Below are experts of layer 2 (counted from 0) of a mixture-of-experts language model. Rows are named router (the router's row for the expert) and show model dimensions 160-319. Each number is 200 + 20 x the weight over its row's rms, rounded and kept within 0 to 999.
After each expert's rows: "mostly gets" lists some tokens that are sent to it at least half of the time. This comes from a sample of Wikipedia text that the model never trained on.

# expert 27
router,222,213,203,201,163,259,201,228,215,179,158,201,213,173,218,234,210,175,198,181,228,193,195,171,212,221,193,193,261,199,211,207,227,192,190,235,172,224,170,182,205,185,192,197,190,172,192,182,183,186,235,198,198,200,212,204,206,167,215,199,194,213,228,207,195,172,221,158,216,219,178,236,221,218,139,185,197,227,218,219,211,206,213,213,228,205,187,169,211,206,164,167,198,214,215,202,182,165,201,181,211,206,182,211,223,189,176,158,247,178,232,209,201,202,212,219,203,191,201,206,190,215,180,189,163,187,214,209,191,170,184,194,215,201,207,200,209,219,186,177,239,187,196,204,208,182,199,195,223,190,188,205,177,213,203,201,195,216,234,176
mostly gets: " However", " They", " ·", " According", "After", " It"

# expert 62
router,220,189,185,203,197,192,199,213,183,217,224,185,193,219,207,207,212,206,206,198,196,142,205,180,193,185,213,209,194,190,200,211,238,195,194,252,215,246,225,208,205,190,211,193,230,225,211,203,204,225,184,195,242,213,202,182,179,200,218,154,174,169,201,157,194,189,239,211,180,197,187,195,204,186,198,187,199,208,214,184,213,206,164,207,211,217,208,188,247,230,173,216,239,213,225,183,179,243,239,204,229,224,227,222,175,220,201,187,192,192,206,214,181,196,208,187,197,175,186,165,205,173,218,235,179,196,204,218,162,209,185,203,204,229,173,221,185,212,190,198,174,161,214,195,188,177,183,208,177,213,182,221,213,213,251,178,208,245,207,209
mostly gets: " new", " 90", " 72", " 81", " 59", " 82"

# expert 33
router,220,198,253,207,186,148,204,191,197,188,225,199,193,211,201,205,224,208,210,217,187,208,208,182,212,202,189,193,219,199,190,199,197,202,173,242,176,200,208,167,193,246,202,226,231,209,218,208,206,195,241,180,222,233,205,163,198,204,232,204,190,180,222,188,217,175,192,173,173,203,220,213,189,164,202,211,213,200,204,190,188,185,184,164,216,250,198,214,215,203,178,190,172,220,204,217,184,190,164,181,203,153,213,188,215,216,197,184,202,200,193,198,171,185,208,171,180,176,202,183,198,203,181,207,202,195,206,214,202,204,217,202,179,220,186,187,212,230,165,207,213,167,200,200,200,194,176,165,215,200,207,216,201,185,193,166,201,196,212,171
mostly gets: "#", "c", " *", "ude", " Ad", "+"

# expert 25
router,222,234,201,196,171,181,187,210,209,177,169,240,208,208,214,219,228,183,227,168,217,210,205,185,212,199,196,167,222,191,205,204,199,183,199,242,194,200,220,203,186,180,214,199,175,214,188,188,166,194,226,253,213,171,190,193,199,180,175,183,201,211,194,211,234,142,222,202,237,215,207,245,201,204,176,165,199,185,193,186,194,180,200,199,229,225,190,222,176,228,200,195,193,199,225,187,201,167,203,210,203,207,192,226,226,229,162,174,204,168,190,227,193,164,220,180,225,195,190,222,173,185,185,214,226,212,205,193,204,191,185,227,198,197,201,214,223,192,229,179,183,179,223,172,188,179,183,154,224,189,201,196,195,218,215,177,229,190,199,194
mostly gets: " However", " They", " where", " During", " which", " It"

# expert 35
router,205,178,231,179,178,174,211,203,196,182,196,191,199,180,230,172,186,212,230,198,248,232,203,153,202,167,190,183,214,178,183,213,192,185,196,226,187,183,190,173,215,213,226,244,194,202,169,185,210,178,194,194,227,207,185,189,180,162,185,204,219,179,216,177,185,174,207,186,178,202,197,194,179,221,178,181,212,207,185,194,203,203,187,228,205,231,195,186,164,232,203,175,200,209,205,221,165,179,211,176,184,193,192,217,176,222,198,211,213,176,211,166,219,238,185,200,219,202,210,201,184,205,217,192,189,193,220,196,205,194,177,196,166,179,185,183,219,220,223,210,213,187,192,211,194,227,192,174,237,194,170,181,225,136,218,170,190,199,216,181
mostly gets: " km", " mm", " ft", " cm", " Charles", " lb"

# expert 29
router,235,206,205,227,163,175,189,223,204,229,223,170,177,218,229,210,225,179,186,214,206,176,159,169,215,208,194,191,176,213,220,190,193,155,186,201,199,187,229,191,176,186,220,197,197,253,164,211,205,192,200,239,184,220,179,165,224,185,177,148,180,215,206,178,197,182,210,211,215,217,236,176,212,198,208,205,184,214,187,201,202,205,183,225,204,230,193,200,183,180,226,173,206,169,175,212,186,170,184,193,193,180,204,190,201,225,214,197,183,170,195,225,220,165,208,215,217,204,174,182,182,180,184,182,191,225,209,197,195,208,188,192,191,195,199,193,224,215,214,199,187,177,216,160,171,215,185,179,233,218,174,174,193,223,225,218,214,183,196,194
mostly gets: " 2004", " 2018", " 2025", " 2023", " 2015", " 2003"

# expert 12
router,213,202,179,191,188,153,237,211,203,208,210,209,207,217,216,179,188,219,209,170,231,212,196,208,190,196,208,241,222,200,196,207,240,196,201,226,174,186,217,192,215,203,223,193,218,200,203,216,193,196,189,200,195,213,186,180,236,184,187,170,180,206,205,197,159,210,194,208,198,195,239,242,209,178,178,209,203,245,186,166,210,176,190,214,232,214,204,178,222,190,201,198,224,198,206,152,205,185,204,225,193,201,215,179,212,212,228,185,219,213,205,178,122,190,213,189,187,181,165,222,220,186,189,197,182,212,188,213,216,194,230,165,225,207,225,201,181,206,181,165,198,198,202,205,174,211,184,176,232,213,206,177,175,193,209,215,242,212,191,210
mostly gets: " members", " men", " career", " life", " Minister", " people"

# expert 11
router,214,188,185,171,164,143,251,181,201,179,196,228,194,226,212,199,208,193,208,184,248,228,214,194,219,220,189,235,183,188,205,161,222,215,166,211,188,209,218,182,165,211,224,196,172,262,163,220,230,220,229,204,232,211,200,197,226,192,190,198,190,232,180,195,197,203,214,187,233,213,228,223,212,216,196,202,207,188,176,194,198,191,168,165,201,193,208,212,182,212,203,194,216,201,201,205,168,178,173,222,229,193,217,194,180,226,219,209,178,150,195,202,185,198,206,194,206,194,189,195,224,238,179,187,219,201,224,232,198,206,221,219,190,167,186,195,207,237,201,198,199,194,195,193,189,191,198,204,189,203,185,174,222,219,236,206,179,212,185,215
mostly gets: "kins", "gers", " Rangers", " &", " News", "ks"

# expert 60
router,220,179,224,201,178,202,190,194,167,194,187,191,227,202,225,183,220,202,190,195,182,214,197,188,230,186,235,235,161,172,208,215,177,186,198,248,173,215,282,181,203,212,190,183,225,180,210,194,176,235,177,227,220,167,180,194,186,151,173,189,208,198,192,195,218,178,241,165,185,205,210,200,219,216,203,157,198,214,177,207,177,205,173,204,220,216,200,229,205,218,190,193,197,225,185,170,160,220,192,184,214,182,209,180,183,200,161,224,155,179,247,190,184,189,212,198,219,215,184,217,155,193,199,223,217,220,228,211,183,197,204,202,208,188,178,209,186,215,218,208,178,175,211,217,199,223,196,196,189,185,236,186,194,201,215,206,226,194,239,172
mostly gets: " However", "ally", " often", " still", " Be", " again"

# expert 51
router,195,178,179,198,185,171,209,196,184,192,195,232,186,169,214,211,260,237,213,225,176,210,200,196,226,180,172,182,229,206,169,190,210,203,194,253,184,217,236,192,218,197,208,220,224,235,202,196,172,236,176,235,201,196,164,204,203,162,186,190,222,200,171,179,201,229,216,159,199,211,207,198,199,168,193,186,169,235,198,189,219,207,179,196,178,235,213,174,191,193,188,192,222,220,217,187,186,221,195,199,213,166,202,176,174,208,211,214,251,171,224,202,146,192,179,175,189,232,217,217,187,226,166,209,190,243,197,197,182,207,174,207,200,191,168,165,179,209,218,237,215,161,231,181,191,238,206,187,205,191,211,204,205,197,200,213,239,189,239,190
mostly gets: " him", " them", " However", " this", " her", " He"

# expert 45
router,237,202,195,221,202,194,198,226,212,199,183,230,226,199,221,207,206,172,181,217,209,229,169,177,165,181,218,203,181,202,205,240,200,203,189,201,173,208,232,157,184,242,190,216,209,174,217,195,198,189,199,158,180,219,205,204,213,196,212,176,200,174,215,217,201,211,217,203,192,205,175,190,224,194,204,214,173,202,196,191,197,205,170,206,222,204,191,185,196,219,198,183,215,207,221,176,195,155,200,191,198,201,214,190,215,226,183,213,209,170,176,176,209,219,180,219,218,202,203,163,202,228,219,227,221,192,176,212,184,207,154,190,221,212,213,192,169,230,175,193,212,231,168,175,234,177,195,200,183,200,175,190,201,167,223,162,196,176,223,214
mostly gets: "ica", "oca", "unte", "ere", "oya", "ance"

# expert 41
router,203,190,213,172,199,222,204,224,189,195,178,211,175,195,236,229,196,169,249,181,229,206,195,190,192,206,190,201,240,181,200,203,203,179,191,206,189,180,187,187,177,193,233,204,198,197,187,220,221,192,220,180,192,209,202,211,236,180,211,179,133,232,220,192,215,149,202,179,184,154,201,232,222,184,176,229,210,243,209,199,181,201,207,209,177,171,182,168,195,232,188,204,208,165,194,199,167,197,224,178,214,207,207,221,224,211,177,172,189,175,194,235,229,169,208,194,200,207,189,213,177,189,223,217,183,189,211,216,177,200,190,201,156,183,188,173,184,184,207,215,173,197,221,220,218,212,187,187,215,204,181,185,217,211,242,196,162,197,209,157
mostly gets: " British", " Chinese", "American", "based", " French", " water"

# expert 32
router,207,193,191,196,200,178,225,192,193,210,197,220,204,200,210,177,178,189,210,194,181,184,215,223,216,197,199,200,184,213,205,215,199,192,196,218,178,181,247,179,224,223,202,185,197,212,182,207,206,180,187,217,185,213,201,182,220,179,197,220,178,177,185,185,212,208,181,194,215,215,219,212,247,186,236,205,171,203,206,187,180,183,184,192,201,232,184,194,208,223,208,204,238,218,216,221,234,191,176,236,197,186,210,214,200,206,199,218,189,201,208,217,186,181,206,191,179,216,211,207,187,203,251,194,183,198,200,173,189,181,173,190,160,213,165,189,219,214,191,181,192,209,195,216,205,225,193,172,211,197,192,190,195,238,195,190,202,204,209,187
mostly gets: "berg", "ville", "ford", "wood", "ium", "u"

# expert 55
router,202,190,225,201,226,250,191,221,215,210,197,194,180,194,240,212,210,210,214,220,224,162,211,174,189,211,189,185,221,171,195,185,184,186,218,249,221,200,178,202,193,188,220,227,235,164,188,204,212,212,208,198,196,186,201,184,190,143,222,163,159,194,199,169,219,163,260,206,178,195,222,201,220,144,199,199,179,219,231,192,176,193,166,196,214,212,205,168,195,191,180,187,203,207,193,204,217,204,226,204,221,183,182,220,192,245,161,179,207,197,173,206,205,201,226,168,212,184,192,221,202,184,183,236,204,173,210,193,200,226,173,196,207,200,195,219,170,193,195,186,172,179,208,193,195,186,208,200,212,177,152,195,211,180,223,191,213,226,222,187
mostly gets: " common", " least", " important", "based", " very", " significant"

# expert 4
router,206,217,207,182,184,211,190,211,188,218,206,202,167,196,193,196,223,257,223,199,209,218,175,175,165,181,221,190,235,211,218,225,227,215,188,222,142,192,251,206,181,178,211,191,208,210,181,205,241,166,212,191,208,214,174,173,226,209,216,182,206,218,199,227,187,191,241,182,192,194,209,251,183,198,168,213,193,229,184,233,216,228,178,217,195,217,238,180,180,213,166,212,206,179,210,167,194,209,220,191,216,206,218,198,191,211,207,196,215,182,189,179,148,190,216,206,205,212,214,210,204,177,175,201,194,191,161,220,195,185,210,173,193,175,182,182,209,223,188,163,212,185,196,236,183,201,198,213,221,228,166,186,224,185,218,235,212,197,205,208
mostly gets: " men", " members", " people", " women", " children", " games"

# expert 37
router,192,194,202,183,228,166,232,198,178,188,218,225,189,208,214,197,197,192,225,211,182,177,206,151,216,196,185,193,184,163,186,172,183,205,210,247,192,191,209,169,199,202,179,249,213,220,202,238,210,193,199,187,200,224,182,166,217,160,219,176,188,214,171,187,188,201,261,185,222,205,212,205,179,193,190,169,223,193,193,209,195,181,177,204,249,207,180,182,193,230,232,195,183,221,256,214,186,165,175,202,193,186,202,199,204,197,194,223,187,181,206,219,183,229,173,185,199,192,234,189,185,206,190,229,173,211,190,181,164,195,196,200,198,225,201,228,199,202,173,208,176,176,194,202,199,197,187,129,225,217,212,183,198,203,205,217,207,202,198,198
mostly gets: "{", "Mar", " Road", "water", "−", " Earth"

# expert 17
router,243,206,160,204,212,199,182,195,204,201,196,211,207,190,217,179,241,194,182,198,183,200,165,189,175,202,223,200,172,189,214,223,197,183,173,187,186,175,226,192,207,180,217,177,154,201,195,192,204,177,204,236,166,183,246,206,190,189,186,179,181,202,200,175,207,190,239,214,194,202,232,203,209,178,234,206,208,181,198,170,210,199,157,196,237,193,178,213,220,197,179,171,201,155,222,207,208,178,184,251,225,167,201,203,213,235,188,179,223,184,187,191,176,169,193,210,202,211,195,193,186,212,207,200,228,232,178,215,209,192,211,210,199,170,227,226,176,210,193,210,200,182,217,234,180,211,183,173,215,188,160,196,244,188,223,203,226,199,235,202
mostly gets: "olit", "pt", "iti", " whether", "iz", "raph"

# expert 21
router,229,190,206,201,212,191,181,163,200,197,209,196,196,196,241,192,226,208,192,196,212,195,192,183,199,197,229,223,223,185,214,208,180,165,200,240,220,223,203,203,183,198,187,195,158,189,163,199,207,188,189,231,199,181,193,189,242,175,198,183,185,244,221,196,202,192,237,182,226,216,201,230,243,199,211,175,204,206,203,210,212,164,202,210,229,186,204,225,235,223,156,184,213,177,205,193,190,193,191,195,169,211,189,211,222,215,203,203,239,193,179,188,223,213,222,199,192,194,201,186,194,218,173,188,204,211,208,201,197,217,194,193,182,173,215,241,198,226,216,200,204,180,220,189,201,203,194,187,226,188,220,217,173,178,223,183,223,243,228,164
mostly gets: " where", " found", " However", " called", " described", " announced"

# expert 23
router,239,181,196,211,181,195,188,198,176,204,183,188,198,178,225,195,189,219,230,222,196,202,188,200,212,179,210,193,214,192,233,196,197,200,190,217,197,239,195,198,168,174,198,200,203,245,181,173,199,191,210,215,187,183,210,171,190,199,203,204,174,207,202,198,162,192,211,204,192,202,179,212,226,160,185,187,201,254,240,204,181,197,194,175,242,207,185,179,184,231,181,186,175,193,197,199,176,185,214,220,217,198,195,223,245,200,205,176,206,196,205,231,233,161,221,219,163,215,224,211,199,193,201,202,172,200,208,211,183,213,214,154,206,214,215,188,200,218,189,180,238,224,187,210,179,198,202,165,224,225,184,196,177,209,224,211,182,211,183,201
mostly gets: " 2010", " 2019", " 2021", " 2012", " 2024", " 2022"

# expert 59
router,208,154,201,177,200,163,209,209,201,193,197,174,193,217,220,172,223,246,196,205,220,185,200,207,183,188,178,178,211,180,217,175,210,167,201,258,187,214,200,190,195,192,210,191,219,221,216,219,185,196,190,164,192,189,228,166,202,191,209,168,180,169,160,225,181,205,234,202,201,176,202,208,214,200,178,190,198,224,199,213,236,211,193,213,208,212,197,187,218,188,202,157,213,209,229,146,190,226,202,178,193,185,173,209,189,232,204,192,210,199,175,228,167,172,206,183,229,190,182,206,208,198,235,198,193,184,201,182,191,217,197,202,220,207,226,213,223,180,182,197,187,171,172,187,197,198,203,231,179,206,169,206,212,175,236,184,204,222,225,204
mostly gets: " Met", "art", "ort", " ext", "omp", " Matt"

# expert 28
router,231,164,184,207,194,201,199,217,200,227,209,188,168,181,221,201,198,202,201,194,190,190,210,187,212,233,247,176,189,226,201,220,212,164,174,231,182,222,210,174,199,205,220,207,200,223,188,198,197,250,225,201,199,154,246,196,200,192,234,183,212,178,182,208,210,209,211,177,175,188,225,212,218,164,180,201,192,196,223,221,213,205,139,228,197,218,176,190,199,194,151,184,208,179,213,171,158,158,213,238,218,177,199,212,222,206,191,198,209,187,180,206,213,210,213,223,229,212,211,199,188,189,213,199,173,226,164,214,172,171,198,164,203,197,234,246,224,205,202,203,227,187,181,217,190,254,187,193,218,234,204,180,196,196,230,167,192,214,207,212
mostly gets: "ici", " Oxford", " During", " Ag", " Ref", " York"

# expert 50
router,195,150,193,184,154,147,206,201,198,188,213,183,186,191,237,217,218,189,168,182,190,207,191,213,189,192,202,184,195,196,205,179,221,191,174,231,185,195,226,224,215,162,202,203,209,211,222,239,194,196,223,225,168,218,184,240,205,186,194,225,219,197,198,171,187,216,221,193,222,217,219,220,216,162,208,212,208,240,202,222,229,172,178,175,165,205,221,214,216,248,205,220,189,213,215,183,203,182,186,212,219,174,204,175,204,236,217,238,230,164,215,198,184,189,239,196,202,222,218,195,193,193,174,187,196,209,219,197,209,151,194,165,198,218,180,192,168,203,187,203,218,205,179,186,186,191,190,176,203,204,167,190,192,216,180,204,166,215,196,218
mostly gets: " was", " '", " were", "ski", " been", " Lem"

# expert 58
router,188,156,226,204,186,229,185,187,214,178,182,195,205,182,232,161,218,198,184,201,210,229,202,169,222,190,181,211,213,173,181,219,219,206,208,239,184,190,198,200,193,181,205,218,213,204,208,203,221,243,172,224,211,234,161,206,163,169,189,199,202,205,194,161,204,219,253,167,189,185,191,183,196,202,183,185,199,232,202,199,231,193,194,217,190,189,190,192,173,183,203,197,185,222,209,163,189,216,212,184,185,195,199,186,203,226,163,200,210,180,200,186,165,191,218,194,225,209,175,224,186,197,174,202,198,186,206,211,205,200,193,177,204,191,173,224,215,172,225,228,169,185,192,206,211,204,219,208,184,204,215,213,233,180,177,199,198,194,258,191
mostly gets: " more", " she", " he", " less", "\n\n", " him"

# expert 20
router,211,173,177,240,175,208,216,209,208,204,245,226,192,210,213,218,243,178,188,230,219,216,181,218,221,214,207,189,173,233,209,197,181,158,219,232,214,206,207,181,197,217,198,240,198,207,165,213,210,220,231,214,170,166,228,238,217,164,222,183,222,202,235,176,221,196,217,198,187,220,191,181,229,190,218,187,198,187,175,183,223,231,180,198,241,213,186,192,197,176,228,146,228,176,192,171,194,179,221,208,196,196,180,210,213,216,225,186,221,176,209,210,187,216,201,165,196,222,169,203,206,170,230,206,170,208,206,198,163,209,204,186,187,183,186,230,213,174,231,208,195,167,192,211,183,234,225,221,193,210,182,200,202,191,229,197,198,207,187,174
mostly gets: " of", " company", "ript", " project", " for", "cing"

# expert 22
router,224,221,190,231,201,209,233,225,183,159,206,188,194,179,219,223,214,202,232,183,202,182,216,182,181,216,191,208,188,180,226,188,201,151,194,213,201,186,228,200,205,176,217,204,150,223,179,192,152,193,202,202,176,143,211,238,202,175,200,210,198,218,240,181,202,184,220,216,185,199,201,184,184,191,203,171,213,199,219,176,223,198,192,204,215,243,193,205,218,176,187,180,208,192,217,163,195,169,187,209,226,184,205,196,233,225,203,229,223,200,201,233,186,189,207,205,200,209,200,163,186,206,165,194,196,205,193,185,202,182,226,175,171,155,222,214,225,212,176,197,217,198,210,203,210,177,166,198,211,188,170,209,222,185,205,199,180,190,230,184
mostly gets: "si", "iti", " post", " List", " During", "nic"

# expert 6
router,200,227,230,183,189,203,212,214,221,198,217,201,186,203,234,217,228,194,193,198,230,227,183,180,178,190,188,221,242,210,204,171,217,218,169,198,213,191,217,200,176,203,242,238,186,211,198,186,210,188,206,174,210,223,173,194,209,191,181,176,179,189,198,220,183,176,236,165,187,212,198,238,207,191,174,199,192,214,194,181,239,200,167,224,191,195,202,199,177,211,190,193,173,189,217,216,176,234,232,208,214,202,230,187,173,181,211,202,224,179,190,190,225,182,207,189,219,201,181,212,190,235,180,199,195,197,218,208,206,238,195,211,176,168,181,177,202,220,195,193,217,183,199,198,211,225,203,198,182,181,155,203,207,191,220,227,190,207,193,232
mostly gets: " du", " •", " Website", " Apps", "ür", " pro"

# expert 43
router,196,205,209,170,185,210,213,230,199,191,221,200,218,194,220,222,195,174,194,201,197,222,176,189,201,195,224,213,198,197,173,185,192,235,184,244,178,187,202,190,185,202,229,162,201,188,209,200,182,196,212,197,210,234,172,212,171,168,213,225,200,190,197,214,226,172,233,208,198,230,195,221,223,178,189,181,210,198,179,175,175,198,175,224,186,212,200,186,214,238,182,174,213,210,190,214,203,177,187,196,221,160,192,224,214,215,206,170,235,150,236,190,226,185,195,199,246,196,184,243,221,167,194,213,199,189,185,209,221,173,189,152,204,223,202,182,191,234,188,208,190,217,211,165,208,173,181,170,217,182,207,153,174,195,227,209,226,236,205,208
mostly gets: "ina", "{", "Te", "ache", " water", "elle"

# expert 15
router,210,201,249,214,181,188,192,208,213,188,224,223,228,234,214,215,228,191,208,198,239,228,169,214,199,199,201,162,226,204,220,175,170,229,172,235,170,237,215,200,202,200,202,191,208,188,177,185,212,227,205,205,232,229,197,180,207,205,230,167,159,184,216,191,204,174,224,188,209,213,198,240,203,213,174,218,185,199,213,190,198,171,183,219,188,199,215,198,206,234,211,216,234,190,201,184,185,215,211,215,224,215,217,211,172,227,178,196,232,176,202,215,203,191,233,194,193,190,201,221,162,211,155,195,194,171,208,243,192,207,203,201,187,167,189,194,195,198,225,185,217,175,194,181,202,183,222,198,178,197,208,180,197,162,231,226,195,197,217,239
mostly gets: " JPL", " MPC", " Coordinates", " Preceded", " Apps", " Phylum"

# expert 47
router,178,167,202,161,211,218,231,212,188,193,212,211,193,177,211,246,207,195,242,174,207,205,193,220,211,188,187,203,192,193,210,181,200,193,212,248,179,185,204,181,209,221,217,182,182,198,201,198,239,210,196,179,196,214,211,214,200,182,212,207,200,192,162,199,226,170,211,209,197,222,211,219,210,194,195,200,187,213,218,167,193,201,191,167,168,202,225,191,186,217,161,207,237,243,203,187,195,181,199,204,195,221,168,204,202,207,203,181,190,191,213,206,235,161,219,188,204,181,207,199,210,201,245,218,194,203,209,196,173,193,177,178,181,213,195,180,184,204,202,205,198,181,217,221,226,199,205,193,175,184,217,182,223,238,229,207,183,173,223,171
mostly gets: "in", "u", "i", "an", "n", "o"

# expert 42
router,189,172,187,177,201,204,209,245,190,184,209,209,213,190,215,202,205,159,185,192,191,194,169,190,212,179,212,203,187,172,203,218,168,211,214,220,183,178,229,184,179,217,192,170,215,208,212,169,186,194,198,188,211,210,213,173,202,199,221,196,221,180,154,195,204,223,194,211,204,219,206,219,204,178,197,221,192,196,201,209,205,192,198,185,243,210,202,169,201,217,226,164,256,210,212,194,216,185,188,188,204,170,207,197,210,241,198,192,226,199,211,161,213,199,209,210,210,210,188,219,195,215,232,189,183,211,188,219,162,183,208,188,200,210,192,200,178,212,167,232,180,199,218,189,195,190,214,175,229,209,175,198,213,238,204,214,196,185,212,169
mostly gets: "tle", "field", "ice", "one", "ine", "ville"

# expert 10
router,232,200,208,192,172,203,208,185,176,194,197,208,192,221,210,173,254,204,187,174,216,202,179,161,195,208,192,228,213,209,196,182,214,243,174,233,205,202,222,216,177,223,192,196,208,156,175,219,212,232,208,210,241,183,207,182,211,194,196,195,224,194,205,216,196,202,238,145,173,203,203,210,216,173,174,241,218,181,169,189,214,186,159,208,152,213,243,172,215,196,213,182,215,200,223,161,221,187,187,180,200,218,208,191,210,215,189,207,218,194,179,235,212,185,200,236,192,202,207,206,168,181,207,228,167,186,182,215,196,217,199,199,197,195,192,220,172,199,186,210,205,203,188,180,206,184,207,195,225,213,188,205,218,159,234,219,206,220,186,206
mostly gets: " many", " most", " some", " Minister", " parts", " President"

# expert 56
router,210,212,222,202,158,228,220,227,223,215,190,232,227,177,223,210,215,178,194,202,218,206,188,154,197,191,190,195,228,207,204,193,196,193,197,216,177,206,167,211,164,171,194,234,198,183,203,227,176,187,199,179,192,186,208,198,196,173,212,155,193,197,203,182,215,205,238,202,179,184,206,178,232,169,192,191,205,220,182,187,183,168,156,244,201,211,232,194,182,208,201,178,229,211,213,159,169,233,213,179,203,167,191,249,184,224,226,171,192,181,183,187,198,220,203,205,239,202,227,216,206,212,184,211,148,188,206,176,187,184,179,223,223,184,181,224,215,186,157,221,202,204,211,228,215,189,196,197,201,156,182,212,178,192,190,173,209,215,217,210
mostly gets: " early", " new", " late", " large", " first", " any"

# expert 36
router,245,194,220,197,167,185,243,197,188,197,207,191,197,193,203,231,236,200,217,191,195,204,205,195,225,190,197,193,195,182,187,230,212,201,223,231,166,183,216,187,198,205,218,157,164,180,210,186,226,203,185,186,222,216,214,202,204,192,219,213,212,204,166,188,177,194,195,180,188,214,176,224,194,197,217,195,183,225,175,157,201,191,202,200,194,192,231,194,196,217,221,179,237,214,189,192,211,184,179,209,183,195,199,213,189,205,182,196,221,185,194,194,183,203,196,177,189,218,184,199,204,210,236,197,156,207,231,213,211,179,193,234,189,233,186,207,194,220,184,190,228,205,209,225,205,212,227,208,213,184,195,198,161,209,187,193,197,224,199,209
mostly gets: "ary", "us", "o", " military", "ón", "ury"

# expert 49
router,203,219,236,211,191,166,190,236,230,203,190,170,214,177,190,227,221,184,199,196,208,185,205,194,184,224,202,205,224,182,206,166,209,164,206,232,192,209,216,205,210,193,198,237,246,217,206,202,195,200,212,194,210,169,179,203,227,165,178,162,209,167,171,183,221,197,266,210,188,180,222,200,193,192,207,220,206,219,226,197,221,204,170,210,229,195,193,195,197,199,186,164,218,187,217,166,161,240,206,200,216,192,200,199,164,216,230,177,195,225,176,196,192,164,210,189,241,177,190,164,192,233,194,194,187,157,208,209,215,207,171,217,209,188,201,215,198,204,178,202,166,173,175,209,214,176,213,226,166,187,154,194,229,192,225,182,216,216,202,207
mostly gets: "Ch", " ext", "V", " success", "Don", "apt"

# expert 14
router,225,197,190,159,189,201,215,221,217,188,197,237,175,208,234,174,253,220,214,178,254,205,186,169,221,182,187,208,236,212,210,173,211,202,192,229,223,211,203,203,196,223,241,234,195,190,206,214,229,169,235,217,185,235,186,182,206,170,185,187,184,242,191,189,213,172,215,191,189,179,194,247,170,186,196,215,196,174,192,184,221,196,152,228,180,209,215,195,182,247,196,215,206,194,185,206,179,214,211,210,209,199,223,241,175,211,185,188,210,207,190,191,198,214,173,193,222,203,207,237,173,215,151,198,224,193,231,228,196,219,194,205,195,176,216,186,186,194,213,173,221,171,207,188,235,231,206,207,220,163,165,206,218,160,239,219,207,193,205,240
mostly gets: " Gra", " Pro", " Women", "Scientific", " Both", " Genus"

# expert 44
router,207,192,223,201,208,246,206,219,164,188,218,222,198,174,257,189,191,192,203,168,212,180,175,212,177,218,193,218,214,185,175,187,179,193,218,225,198,157,179,163,183,190,181,199,211,189,177,198,205,205,197,215,209,224,167,226,203,200,219,195,181,227,235,231,199,155,195,194,194,186,227,195,199,175,206,197,211,219,230,169,181,177,180,224,182,211,198,187,214,232,209,180,232,185,205,207,187,198,212,157,194,205,187,226,230,201,164,187,205,177,205,228,202,193,206,177,197,205,195,183,184,173,192,216,154,184,188,196,162,190,192,182,177,213,185,205,207,204,200,212,198,169,224,194,227,190,225,138,234,201,248,177,174,199,218,207,219,216,189,168
mostly gets: " military", " Chinese", " FW", " Great", " Robert", " William"

# expert 18
router,216,204,208,231,179,234,233,205,180,175,187,186,201,207,249,206,200,195,218,188,190,186,186,218,178,192,203,191,198,215,197,188,174,167,180,210,165,191,184,189,201,159,217,196,184,237,181,189,191,219,222,233,150,169,205,211,216,192,187,219,173,181,219,231,198,181,196,187,225,180,188,216,209,181,200,199,245,184,236,174,215,207,167,204,243,216,202,204,208,161,207,174,191,185,230,187,176,195,223,233,200,165,222,215,194,204,182,180,216,187,185,209,181,187,206,192,215,213,223,182,212,209,219,217,223,191,182,213,211,194,191,228,228,170,225,207,230,189,221,218,178,198,240,204,214,206,199,183,220,210,190,203,211,188,217,191,196,164,206,196
mostly gets: " York", " special", " Grand", " Pol", " Second", " born"

# expert 8
router,217,191,206,202,212,216,202,243,199,230,200,225,206,204,222,194,237,202,164,199,204,238,195,208,196,195,203,223,190,217,192,218,217,196,190,213,227,190,221,180,170,214,214,187,195,184,176,217,195,185,230,171,225,195,217,218,210,188,165,171,199,188,203,197,209,184,195,166,159,219,214,221,184,206,184,191,208,196,166,196,234,214,180,209,212,213,188,189,185,224,181,227,194,186,178,228,203,212,192,210,201,210,224,189,212,215,207,199,230,193,207,209,210,189,175,199,199,193,207,222,162,223,196,202,179,206,216,216,186,217,219,153,204,171,215,187,173,204,178,205,213,219,190,209,180,223,220,229,207,225,149,186,206,191,247,199,211,215,206,204
mostly gets: " b", " pro", " %", " du", " et", " c"

# expert 61
router,236,172,174,218,173,182,203,209,209,165,161,207,174,213,231,225,236,225,218,215,188,196,194,183,212,189,170,218,216,176,206,218,187,182,216,244,236,229,219,176,188,192,184,208,205,200,179,237,168,200,205,200,215,182,177,214,170,175,199,165,174,209,169,172,189,191,233,179,193,207,220,178,206,159,179,195,193,213,183,197,202,180,187,201,161,182,213,216,159,218,207,196,185,205,229,176,175,235,185,193,208,172,211,239,186,234,224,167,184,235,166,200,223,219,192,193,187,196,193,208,158,164,212,209,179,230,196,202,212,174,197,228,188,189,162,217,200,147,182,203,214,191,209,234,201,208,188,206,212,201,203,208,182,206,207,201,211,225,202,206
mostly gets: " first", " new", " early", " second", " several", " three"